config.toml
hidden_size = 512
hidden_act = "swiglu"
balance_bias = false
lr_router = 0.000442
vocab_size = 16384
norm = "rmsnorm"
tie_word_embeddings = false
beta1 = 0.95
batch_tokens = [65536, 131072, 262144]
train_tokens = 515900000
dataset = "wikipedia_en"
Below are experts of layer 3 (counted from 0) of a mixture-of-experts language model. Rows are named router (the router's row for the expert), down (a neuron's output weights, with its number) and show model dimensions 384-511. Each number is 200 + 30 x the weight over its row's rms, rounded and kept within 0 to 999.
After each expert's rows: a language model's description of what the expert responds to. This comes from a sample of Wikipedia text that the model never trained on.

# expert 8
router,235,183,177,179,277,188,206,193,199,255,297,154,145,216,146,179,224,167,169,152,173,174,180,227,215,226,128,201,151,220,180,199,231,173,214,212,169,202,169,210,225,218,228,191,174,183,177,190,226,237,225,178,218,204,217,233,189,165,173,197,189,192,174,193,213,168,184,213,192,178,207,149,227,185,178,217,180,209,202,235,188,135,178,151,197,205,243,229,179,160,220,164,214,228,187,190,187,183,229,223,155,145,212,232,219,217,170,171,161,165,183,150,235,232,167,225,158,209,181,210,180,234,251,250,216,197,199,214
down0,140,238,199,207,201,215,182,236,208,227,286,218,228,225,267,178,181,156,204,219,225,240,204,167,179,171,211,186,163,177,188,234,183,217,249,216,205,232,240,206,166,216,215,195,243,174,180,247,247,222,208,174,214,202,152,216,151,267,197,201,179,153,226,232,219,175,234,272,170,214,206,215,153,184,210,205,211,162,200,202,123,201,144,216,183,210,200,197,204,260,214,197,214,202,278,234,150,167,197,227,155,211,207,204,239,199,195,222,219,210,198,200,256,185,204,181,171,127,211,188,193,226,192,149,212,234,222,181
down1,214,248,196,140,179,192,262,262,223,161,224,133,218,198,210,201,223,135,228,187,193,179,136,200,192,208,199,162,187,199,235,213,194,187,183,175,168,211,202,177,169,218,151,220,232,214,214,240,239,200,241,210,212,231,220,193,193,244,201,183,176,214,224,234,170,193,212,174,237,235,196,216,226,184,182,215,165,201,222,200,197,216,212,243,118,155,207,222,225,226,192,185,168,179,251,203,231,239,182,229,224,177,191,186,191,203,199,181,179,210,204,213,208,226,185,158,186,225,223,226,178,207,208,175,267,272,175,175
down2,155,169,230,225,201,214,167,191,232,162,187,160,196,176,180,146,196,165,216,219,191,206,181,193,169,193,198,173,268,221,215,248,208,239,200,203,216,250,173,203,215,219,201,156,193,216,238,213,233,211,244,238,205,197,180,238,218,195,159,148,180,174,223,153,177,221,191,179,184,188,192,161,206,155,198,204,161,202,208,213,170,223,166,194,171,237,176,161,160,204,153,259,184,180,183,177,159,227,207,149,233,218,172,145,227,143,248,192,193,242,240,205,228,172,221,240,207,174,184,179,216,231,188,205,148,237,226,164
Description: Numbers after dashes. Digits and capital initials after dashes or table bars, plus modal or prepositional words like will, would, under, by.

# expert 10
router,235,183,178,179,278,188,207,194,199,255,297,153,145,217,146,179,223,167,169,152,172,175,180,227,214,226,128,202,151,221,180,199,230,172,215,213,169,202,169,211,225,219,228,193,174,183,177,191,225,237,226,177,217,203,217,233,188,164,173,197,189,194,174,193,212,168,184,212,190,178,207,148,227,185,177,216,180,209,202,234,188,136,178,151,198,204,243,228,181,160,222,165,214,228,186,190,186,182,229,223,155,145,212,231,219,217,170,171,160,165,183,149,235,231,166,225,158,209,181,210,181,233,251,251,219,198,199,214
down0,248,188,223,154,184,188,196,183,197,168,170,210,162,171,215,186,217,213,174,159,210,221,168,205,181,182,194,231,200,180,165,245,182,164,275,248,165,216,210,228,239,215,213,184,262,184,224,198,189,176,226,203,172,220,175,166,223,240,152,170,194,192,159,150,175,179,202,177,168,230,214,185,194,196,212,229,218,235,160,142,194,132,171,222,214,257,205,209,232,248,225,206,216,233,193,174,164,167,216,204,202,198,174,196,178,192,235,207,216,204,184,194,221,186,188,225,259,203,153,134,144,243,166,159,222,207,207,260
down1,236,217,252,210,165,201,230,174,169,196,244,179,175,242,198,195,193,160,221,224,218,205,213,167,162,243,250,201,241,255,259,249,193,145,177,186,184,250,231,208,234,171,191,240,208,217,253,233,213,213,210,202,247,171,187,187,164,124,204,215,181,199,189,199,256,189,197,182,199,176,184,203,173,194,165,237,148,240,132,226,235,204,179,280,233,199,252,176,152,210,232,207,246,183,256,180,180,183,239,165,193,152,200,201,181,216,166,213,194,171,202,197,257,177,219,198,238,227,152,212,154,161,165,214,204,222,251,219
down2,204,200,160,211,167,197,229,207,211,188,225,192,242,237,164,265,164,213,237,218,216,202,240,210,142,176,228,210,216,190,188,217,150,198,281,224,166,169,162,217,177,204,189,176,234,271,192,209,171,198,180,199,211,255,153,212,182,207,181,217,168,225,191,217,180,200,204,142,177,197,259,235,234,205,201,124,170,223,186,206,157,204,219,251,180,201,220,207,177,197,133,223,227,163,181,179,195,208,178,111,225,162,189,193,185,191,197,244,136,177,177,229,190,235,223,174,237,193,247,166,175,222,176,222,197,187,176,216
Description: Commas and function words. Commas, "The", "to", "for", opening parentheses and table bars before numbers, plus mid-word pieces like ign in Guignot.

# expert 3
router,236,182,178,179,276,188,206,193,199,255,297,153,146,217,146,179,225,167,170,152,173,173,179,227,214,227,128,201,150,221,179,199,230,172,214,212,170,202,169,212,225,218,227,192,174,183,177,189,226,236,226,178,217,203,217,233,188,164,173,196,190,193,174,194,212,168,184,212,191,177,207,149,226,184,177,217,180,209,202,235,188,134,177,153,198,204,242,227,180,161,220,165,214,229,186,189,186,183,229,223,154,145,212,231,218,217,170,171,162,165,183,150,235,232,167,225,158,209,180,210,180,233,250,251,217,197,198,214
down0,177,143,145,231,175,185,214,230,198,177,255,189,217,209,224,195,144,166,210,214,237,247,243,235,200,239,148,177,164,222,186,184,179,182,181,171,245,167,238,198,244,210,196,222,147,171,186,243,180,165,227,157,175,229,203,173,202,217,184,188,191,183,173,226,165,213,208,210,223,180,166,190,198,199,157,196,236,178,233,206,144,191,165,268,203,178,162,225,155,226,260,180,221,184,192,223,182,226,209,183,201,171,213,198,196,218,149,242,212,170,234,197,216,234,183,205,210,210,164,248,161,167,213,221,206,150,218,203
down1,126,227,198,187,180,261,205,201,136,203,170,179,180,187,292,256,198,203,155,155,188,234,152,187,204,212,213,242,152,190,241,214,169,211,127,240,188,209,163,257,204,216,158,200,232,206,209,219,218,192,171,240,233,252,196,196,191,177,187,220,198,220,192,161,168,210,167,198,202,234,168,210,173,167,200,221,237,256,198,219,213,192,196,209,181,168,232,139,218,170,225,242,229,191,226,243,156,233,205,230,188,199,182,223,215,191,186,177,207,219,194,156,194,235,217,223,232,242,202,261,183,170,211,145,220,257,170,215
down2,230,190,181,210,168,232,185,193,139,156,219,204,231,197,251,209,170,214,263,203,195,172,189,163,247,186,180,168,244,197,205,160,152,215,216,229,254,160,215,196,203,221,146,178,211,204,264,201,199,204,188,177,175,222,181,172,188,203,234,164,229,242,191,194,255,176,198,190,185,174,210,190,165,177,198,175,247,220,196,202,189,200,247,244,208,225,198,204,189,137,155,162,265,204,221,223,206,187,195,201,205,235,142,174,193,172,242,233,257,206,174,170,241,239,180,195,163,231,212,197,229,118,246,206,156,160,231,200
Description: Table bars and suffixes. Table cell bars, "of", semicolons and word-final suffixes like -ation, -ated, plus mid-word pieces of foreign names such as Gen-ev-a.

# expert 6
router,234,182,178,180,277,188,207,194,200,254,296,153,146,216,146,180,224,167,170,152,173,174,180,227,215,227,128,202,152,220,179,199,231,172,214,212,168,202,169,210,225,218,228,191,174,183,177,189,227,237,226,177,217,204,216,233,188,165,174,196,188,193,174,193,212,167,183,213,191,178,206,148,227,184,178,217,180,209,203,234,188,135,178,152,197,205,242,228,180,161,221,164,214,228,186,190,187,183,228,223,156,145,213,231,218,217,170,172,160,165,184,150,236,231,166,225,158,208,181,211,180,233,251,250,219,198,199,214
down0,194,267,174,195,152,158,202,158,190,178,233,200,245,194,213,243,234,233,173,211,219,215,225,213,150,224,173,206,192,203,202,203,194,179,165,260,205,228,198,205,220,201,223,181,205,191,204,149,224,225,232,171,173,218,251,245,197,208,215,182,180,172,187,200,181,174,250,182,152,219,161,220,195,218,193,165,254,221,213,211,242,165,156,249,186,278,222,226,182,159,227,213,241,211,155,214,189,212,264,168,242,195,195,172,185,215,158,188,145,175,226,214,171,221,205,214,196,187,261,197,169,242,209,150,183,207,219,175
down1,160,224,209,197,212,253,145,188,160,235,180,140,236,236,220,194,176,217,176,274,197,220,225,149,132,188,188,233,188,185,225,146,240,204,178,169,244,197,180,263,213,236,235,215,149,229,222,163,235,183,212,186,205,202,237,159,234,175,198,210,143,241,204,211,146,156,187,183,202,255,176,154,187,195,214,184,221,202,189,184,279,176,213,206,158,150,256,221,233,214,140,210,260,201,206,156,204,201,207,224,235,216,206,257,196,201,170,169,176,239,241,219,195,164,219,186,214,164,205,223,137,206,216,231,153,152,212,235
down2,187,190,189,157,166,208,289,219,177,254,209,196,212,195,219,151,124,201,196,201,162,207,161,192,160,203,179,204,209,204,212,195,177,173,221,228,203,222,203,204,239,170,220,196,198,169,165,183,160,205,194,198,146,180,144,178,194,222,258,241,192,187,195,194,200,285,215,208,183,213,221,166,179,194,222,248,183,234,239,126,230,206,199,159,204,202,196,214,206,180,181,168,182,175,233,215,201,172,178,164,213,210,190,172,157,247,223,155,257,180,200,215,171,222,196,169,174,271,235,182,206,206,179,165,190,199,229,195
Description: Number starts and capitals. Leading digits of numbers, percent signs and capital name starts like S, N, O, K, often in tables or math text.

# expert 9
router,235,182,178,180,277,187,208,194,200,256,297,153,146,216,146,179,224,167,169,152,174,174,180,228,214,227,128,201,151,221,179,199,231,172,214,212,169,202,169,211,226,218,227,192,173,184,177,189,226,237,226,178,217,203,216,233,188,164,173,196,189,192,174,193,213,167,184,213,190,179,207,149,227,185,177,217,182,209,202,235,189,135,178,153,197,205,242,227,181,160,222,165,214,228,187,190,186,182,229,223,155,145,213,231,219,217,170,172,160,165,184,150,235,232,166,225,158,208,180,212,180,234,250,251,218,197,199,213
down0,235,194,184,205,221,168,211,224,191,181,217,188,188,212,169,225,223,187,231,183,167,186,214,209,253,172,188,218,254,180,206,172,195,192,165,189,142,223,164,212,170,245,185,156,189,211,203,199,238,166,203,233,182,150,162,222,184,206,213,175,219,159,212,251,205,253,249,183,149,213,249,185,204,188,227,183,182,212,198,160,194,131,234,183,190,154,171,246,185,262,235,265,183,186,211,248,207,183,194,171,192,160,188,168,212,221,228,236,186,243,220,123,161,194,154,141,197,248,205,159,201,158,157,171,128,152,174,259
down1,171,171,182,170,196,154,199,202,198,164,180,190,213,230,186,233,109,193,177,206,145,233,198,194,215,266,219,157,217,217,173,182,212,141,253,208,217,197,193,219,185,193,220,158,145,198,231,209,185,222,169,213,206,202,196,194,221,216,245,291,209,182,170,178,115,207,262,207,199,172,218,195,253,239,155,210,198,165,201,218,91,195,208,168,191,183,211,154,191,167,187,142,222,190,122,188,216,180,175,190,211,225,214,202,187,181,160,188,217,191,172,202,173,206,194,198,198,161,209,224,234,189,167,168,190,202,187,183
down2,221,229,181,222,221,171,203,219,220,210,179,209,198,234,211,181,188,159,247,170,192,194,174,201,235,188,244,188,155,177,227,263,212,196,209,207,242,143,206,173,224,166,215,155,198,177,141,225,188,205,207,228,204,211,174,189,209,212,166,201,173,170,201,155,209,275,176,187,227,185,235,196,218,122,201,219,154,220,193,186,234,194,223,167,265,256,202,183,189,219,176,238,199,160,169,246,208,231,214,182,139,190,188,182,234,234,197,194,159,136,227,217,198,189,184,207,253,179,196,158,238,232,134,242,233,217,162,194
Description: Table bars and copulas. Table separator bars and the verbs was, were, is, are, plus sentence-final periods, and inner pieces of words like Köppen.

# expert 0
router,234,183,177,179,277,188,205,193,200,253,296,153,146,216,146,179,224,167,169,152,173,174,179,228,215,226,129,202,151,222,180,200,231,172,214,212,169,201,169,211,225,219,228,193,173,183,177,189,226,237,226,178,218,204,217,233,189,165,173,197,189,193,174,193,213,167,183,212,191,177,207,147,226,185,177,217,180,209,202,234,188,134,178,153,197,204,242,227,179,161,223,165,214,228,186,189,186,182,229,223,155,145,212,232,219,217,170,172,160,166,184,150,235,231,166,224,158,209,181,211,181,234,251,251,218,198,199,215
down0,251,196,160,154,155,171,233,168,181,189,229,169,243,203,245,237,223,191,191,207,224,227,154,237,199,204,232,159,187,186,198,215,198,221,166,246,175,148,217,208,258,214,203,259,175,180,211,216,191,186,164,239,210,197,221,216,207,175,207,298,202,154,155,160,242,172,262,220,206,212,197,206,125,235,224,174,213,203,236,178,202,245,185,198,187,240,164,162,168,164,229,210,226,226,204,191,231,187,227,206,237,187,233,205,214,244,153,116,191,230,127,239,186,253,220,215,234,245,209,180,230,206,172,203,184,157,239,205
down1,199,160,245,192,214,212,160,247,170,185,200,190,240,189,191,186,219,235,169,237,224,192,193,162,161,206,181,147,187,186,199,172,215,241,176,176,251,228,176,176,251,171,171,204,167,253,232,151,237,171,228,209,152,213,213,151,218,181,206,245,190,179,179,189,185,159,219,215,228,226,230,182,225,130,226,134,191,203,185,258,174,172,195,114,204,137,202,221,175,189,185,211,219,183,204,182,212,176,176,180,201,211,204,158,194,201,229,236,129,192,253,184,269,256,211,196,207,256,179,217,254,192,236,219,268,164,154,256
down2,151,157,204,189,159,177,206,200,189,201,272,200,172,273,208,179,188,178,186,176,226,194,187,242,213,201,168,176,217,171,223,197,205,161,215,181,238,174,163,219,260,219,197,218,190,194,245,241,188,187,236,192,254,192,257,113,213,220,225,219,147,304,207,267,287,182,223,151,207,182,253,257,227,183,209,179,206,177,228,196,205,234,170,125,236,229,192,183,127,241,184,216,180,244,192,192,209,170,179,240,165,204,198,209,182,210,238,216,205,215,192,203,231,158,229,181,200,199,178,165,174,161,234,168,252,179,184,180
Description: Headings and digits. Line breaks, section-heading markers and digits in years or tables, plus mid-name pieces like eb in Andleeb, Esteban.

# expert 11
router,235,183,177,179,278,187,205,194,200,254,297,153,146,217,146,178,224,167,170,152,173,174,179,229,215,227,128,201,151,222,179,200,231,172,214,211,169,203,169,210,225,218,228,191,173,184,177,190,227,238,227,177,218,205,216,233,189,164,174,197,189,192,174,194,212,168,184,214,190,179,207,149,227,184,177,217,179,209,202,234,189,136,177,152,197,205,244,227,180,160,223,165,214,228,187,190,186,182,230,223,155,145,212,232,219,216,170,172,160,166,183,150,235,232,166,225,158,208,181,211,180,235,251,250,219,197,198,214
down0,186,185,152,217,262,229,179,221,251,188,164,225,181,249,196,191,185,183,143,186,160,178,210,202,173,201,234,199,209,222,145,173,280,149,191,155,197,195,184,211,204,214,184,226,141,148,223,233,177,187,217,216,180,217,215,170,197,178,241,215,187,211,250,227,178,165,150,174,261,182,184,192,213,164,169,193,206,181,221,197,217,287,194,201,209,196,204,223,167,202,195,227,233,237,183,222,200,262,228,185,269,223,247,190,183,137,196,190,217,207,221,229,259,230,223,236,156,218,212,196,185,145,204,204,235,194,218,200
down1,201,181,161,205,170,202,199,233,224,179,205,178,118,208,206,188,222,213,201,214,189,175,207,201,223,198,164,220,210,179,207,157,186,273,218,157,159,201,228,180,215,165,189,203,190,214,256,190,208,213,179,186,228,146,174,145,199,210,215,256,183,170,210,237,197,179,189,181,180,221,156,205,225,240,223,204,202,193,157,187,181,220,217,192,224,204,198,143,208,160,212,185,208,214,209,129,281,224,205,196,207,149,194,220,173,149,208,187,208,247,168,179,218,180,157,160,196,198,200,127,198,201,190,215,143,214,169,203
down2,248,198,250,276,231,181,169,193,218,226,186,207,185,213,270,207,181,236,188,237,224,204,129,187,183,210,231,183,187,174,214,203,285,181,180,223,199,207,246,205,200,152,200,238,227,158,244,189,234,225,168,238,238,230,192,215,257,226,194,185,177,178,167,188,174,231,189,200,167,244,201,288,160,191,193,190,189,205,196,163,209,250,170,147,207,153,168,182,161,176,174,217,194,178,170,157,197,213,203,160,212,158,224,218,204,192,218,173,165,191,209,149,182,203,196,195,196,178,189,235,235,248,213,188,161,163,182,183
Description: List dashes and years. Dash-led list items, table bars and year endings like 2009, plus inner pieces of rare names and terms like manoeuvre.

# expert 5
router,235,182,177,179,277,188,207,194,200,255,297,153,145,216,146,179,224,167,169,152,173,173,180,227,214,227,127,202,151,221,180,199,231,173,214,212,169,202,169,210,226,218,227,192,174,184,177,190,225,236,227,177,218,203,217,233,188,164,174,196,188,192,174,193,212,167,184,213,190,178,207,149,226,186,177,217,181,209,203,235,188,135,177,152,197,204,242,228,180,161,222,165,214,228,186,190,186,183,229,223,155,145,212,231,218,217,170,172,160,165,184,149,236,232,166,225,159,208,181,211,182,235,250,251,218,197,198,215
down0,212,225,150,127,139,243,157,176,214,176,157,150,209,225,221,232,199,249,177,235,177,164,212,186,180,176,207,234,177,188,184,215,211,221,177,140,228,275,251,131,197,233,210,150,188,121,168,221,251,191,208,154,186,173,219,182,253,200,223,214,270,186,204,189,206,208,233,239,168,181,230,239,195,183,221,157,204,181,195,185,194,132,192,208,236,213,200,165,204,184,199,217,179,240,210,225,187,243,213,154,184,209,186,189,170,213,225,213,228,216,165,204,183,214,203,174,192,212,178,183,183,165,187,221,217,194,174,251
down1,190,195,168,252,188,212,199,163,157,188,168,266,222,190,287,156,229,214,243,229,167,234,204,244,195,252,216,192,190,186,184,181,214,180,211,160,162,224,186,185,229,188,194,248,232,199,167,176,237,236,165,227,218,184,169,288,219,222,227,217,221,213,235,177,190,234,203,225,193,172,176,211,205,220,194,171,179,233,172,181,185,200,204,176,173,238,239,208,242,157,245,258,197,192,147,162,228,161,221,192,191,190,234,195,186,158,214,190,198,238,205,192,197,144,206,195,239,224,250,210,186,281,192,248,165,218,173,172
down2,209,240,180,202,228,215,219,198,186,204,197,259,193,210,203,189,198,194,105,204,210,216,155,179,158,220,194,212,168,228,197,200,224,209,233,201,251,188,238,164,259,255,244,206,208,215,214,271,218,223,198,185,175,182,240,227,181,206,201,208,214,225,278,171,174,176,202,222,191,174,172,213,244,167,191,160,279,196,189,206,210,203,232,187,194,213,226,183,196,231,246,216,188,167,218,197,155,159,200,229,220,210,126,219,187,181,182,237,189,166,231,194,240,168,204,177,168,139,158,201,157,164,169,189,161,211,160,212
Description: Articles before names. "the", dashes and capital-letter name starts like M, B, Al, plus inner pieces of Spanish names such as Jo-aqu-ín.

# expert 2
router,224,198,185,151,144,178,207,181,262,121,203,234,190,201,249,157,198,216,222,188,172,162,207,170,233,231,222,264,265,212,188,228,186,183,152,174,183,249,214,192,204,198,222,221,209,166,165,177,122,139,242,196,224,213,207,179,172,231,235,185,168,174,212,147,234,202,167,206,237,209,229,242,191,175,204,245,184,223,209,162,195,273,211,199,207,223,162,137,257,212,184,198,222,202,201,214,179,268,176,221,212,220,238,238,192,209,216,242,204,168,187,236,129,198,242,189,239,228,211,237,219,150,149,163,176,251,202,174
down0,187,202,231,181,230,219,206,206,160,197,248,201,176,179,205,211,203,199,236,225,236,261,196,192,168,155,137,206,243,210,234,163,200,206,142,130,264,162,200,177,224,201,224,192,190,222,201,196,210,205,152,230,204,196,211,203,210,232,249,202,151,261,270,198,216,204,147,230,280,197,178,185,180,182,266,237,206,193,209,174,211,230,187,147,189,143,183,208,178,219,216,238,235,215,222,246,162,126,222,159,188,246,227,245,176,200,171,179,144,187,187,142,213,173,204,141,182,145,244,190,145,184,174,203,197,156,176,231
down1,272,234,219,222,186,218,213,248,225,179,209,216,171,200,203,167,194,191,208,157,190,191,158,222,221,200,304,231,199,183,190,246,170,177,182,220,150,185,181,165,192,126,231,272,145,215,190,185,178,198,229,169,136,246,247,197,227,233,205,181,152,170,175,231,166,177,180,198,222,204,225,217,228,185,190,213,194,237,177,189,176,201,148,180,170,189,155,202,220,175,204,208,210,159,215,188,186,202,262,197,174,193,211,236,283,229,178,173,203,215,205,201,206,211,209,227,172,193,220,233,215,200,239,249,187,188,218,162
down2,218,220,166,195,208,226,230,230,197,214,211,157,179,175,182,206,208,181,167,204,200,228,203,160,191,206,216,197,178,160,201,183,170,209,167,131,210,160,191,210,206,226,203,237,200,150,208,174,225,215,226,292,193,167,192,174,162,212,191,221,205,209,241,214,147,190,184,194,246,149,171,198,199,213,181,141,172,184,176,218,276,218,243,184,195,203,177,201,247,203,273,257,202,186,234,223,206,217,167,147,223,230,172,209,178,140,222,239,180,193,177,169,254,191,224,216,251,185,233,271,207,151,216,182,157,178,173,157
Description: Short name fragments. Short vowel or consonant pieces inside names and words right after an initial capital, such as B-ost-ock, B-ro-ther, Pet-r-uccelli.

# expert 1
router,235,183,177,178,276,188,206,193,200,253,297,153,146,216,147,179,225,167,170,153,173,174,179,228,215,226,128,201,152,221,179,199,232,172,214,212,170,202,169,211,227,218,228,193,173,183,177,189,226,237,227,177,218,202,218,233,189,165,174,197,189,192,174,193,213,168,184,212,190,178,207,147,227,184,177,218,181,209,202,235,189,134,178,152,198,204,243,228,180,160,222,164,214,228,186,190,186,182,229,222,156,145,213,231,219,217,169,172,159,165,183,150,236,232,166,224,158,209,181,212,181,235,251,251,219,197,199,215
down0,217,200,166,205,204,210,210,188,202,169,200,232,208,197,162,204,236,186,196,212,196,194,213,197,269,220,270,223,144,192,197,197,170,236,166,202,199,225,218,170,169,190,176,184,220,248,261,143,213,187,163,214,189,176,205,164,179,226,200,237,209,201,215,168,140,251,200,157,218,196,192,160,198,150,159,226,173,216,200,161,254,232,236,222,181,220,251,252,219,185,242,181,183,178,212,180,214,173,198,198,191,193,206,167,226,213,203,183,202,187,263,163,209,179,188,199,191,199,205,213,199,205,224,195,215,173,159,234
down1,231,161,198,184,226,225,258,165,186,184,178,175,195,177,218,236,153,238,209,164,203,261,239,172,231,218,211,231,224,195,200,204,201,246,185,212,213,198,215,212,178,194,222,161,195,251,194,178,189,199,147,277,227,173,176,200,206,218,224,193,203,202,211,192,219,251,193,171,237,203,225,151,219,212,223,197,259,182,204,166,225,128,185,238,187,186,200,193,254,170,222,228,199,248,202,206,197,173,215,217,187,188,249,173,184,150,204,242,189,154,208,143,239,163,167,173,245,209,257,171,228,130,179,209,132,190,267,219
down2,142,151,136,248,214,187,174,217,289,227,159,205,155,143,195,214,192,223,237,227,171,210,208,185,158,219,209,201,233,180,232,244,196,179,193,238,186,210,227,191,174,191,173,214,175,195,220,173,181,181,240,168,190,218,214,231,213,186,195,217,224,214,196,201,176,237,199,180,196,219,254,216,195,162,190,180,210,252,201,217,197,246,201,195,211,218,199,146,149,165,211,206,148,156,166,246,211,203,206,173,227,196,204,199,178,223,186,168,196,238,193,232,240,212,182,184,230,201,279,214,227,213,204,207,221,231,205,246
Description: Line ends and punctuation. Line breaks closing table rows, closing parentheses and quotes, and a comma or bar joined to a capital, like ", N", " | T".

# expert 4
router,158,186,208,193,221,163,236,166,200,261,152,207,230,233,177,291,210,216,171,217,233,215,183,243,217,189,196,200,111,174,187,181,217,208,186,252,219,224,190,236,249,249,205,210,189,217,189,206,257,246,202,194,195,239,229,189,190,148,140,197,168,186,207,224,205,224,188,217,166,188,168,166,227,183,165,227,168,191,145,198,185,210,170,187,192,193,237,250,210,217,241,203,210,180,184,156,174,177,190,181,208,210,214,201,228,169,197,178,191,199,178,237,267,219,189,215,210,193,144,188,142,223,240,207,191,231,265,184
down0,247,202,175,165,206,226,200,162,240,188,179,199,157,195,123,216,204,193,179,221,229,210,250,191,180,191,222,250,174,165,192,226,259,219,216,209,189,206,155,219,163,206,212,256,171,222,169,209,184,160,166,238,187,160,224,190,194,206,216,184,198,233,219,222,202,186,276,189,250,232,203,220,183,220,232,203,204,184,182,190,229,165,216,148,155,170,266,198,221,208,196,225,164,195,173,232,208,209,216,245,173,152,153,198,173,161,239,208,222,240,194,238,201,180,199,191,176,156,142,168,166,184,263,195,228,190,183,187
down1,214,165,250,223,182,180,203,220,264,208,208,206,248,139,194,185,181,193,213,189,211,227,242,192,208,161,197,158,212,239,250,224,216,150,168,211,229,230,162,201,196,185,181,160,214,192,216,181,209,224,233,175,175,181,208,225,160,216,211,193,178,186,140,168,161,220,218,225,172,173,204,219,216,209,203,201,233,215,165,181,181,215,206,178,210,230,191,170,202,231,199,237,178,224,152,191,268,192,196,189,198,122,168,250,222,209,170,226,179,252,163,211,233,195,225,163,201,266,185,169,194,233,191,201,180,150,133,233
down2,208,182,250,188,190,204,286,161,216,222,242,132,182,179,163,209,245,209,166,174,203,177,182,145,160,182,171,193,220,234,261,207,176,221,188,175,209,180,196,151,220,195,169,262,249,212,229,216,183,194,175,172,216,211,197,151,198,146,205,237,197,207,192,142,246,232,232,161,201,195,188,178,175,229,216,148,216,147,127,155,208,157,165,168,210,179,224,214,191,182,270,197,213,175,207,208,163,219,186,215,211,181,217,206,165,295,174,190,148,241,163,204,188,236,191,213,253,223,210,207,131,145,170,169,174,207,193,250
Description: Digits and coordinates. Single digits in years, dates and map coordinates, plus inner syllables like op in Doppler and Adoption, and words like record, than.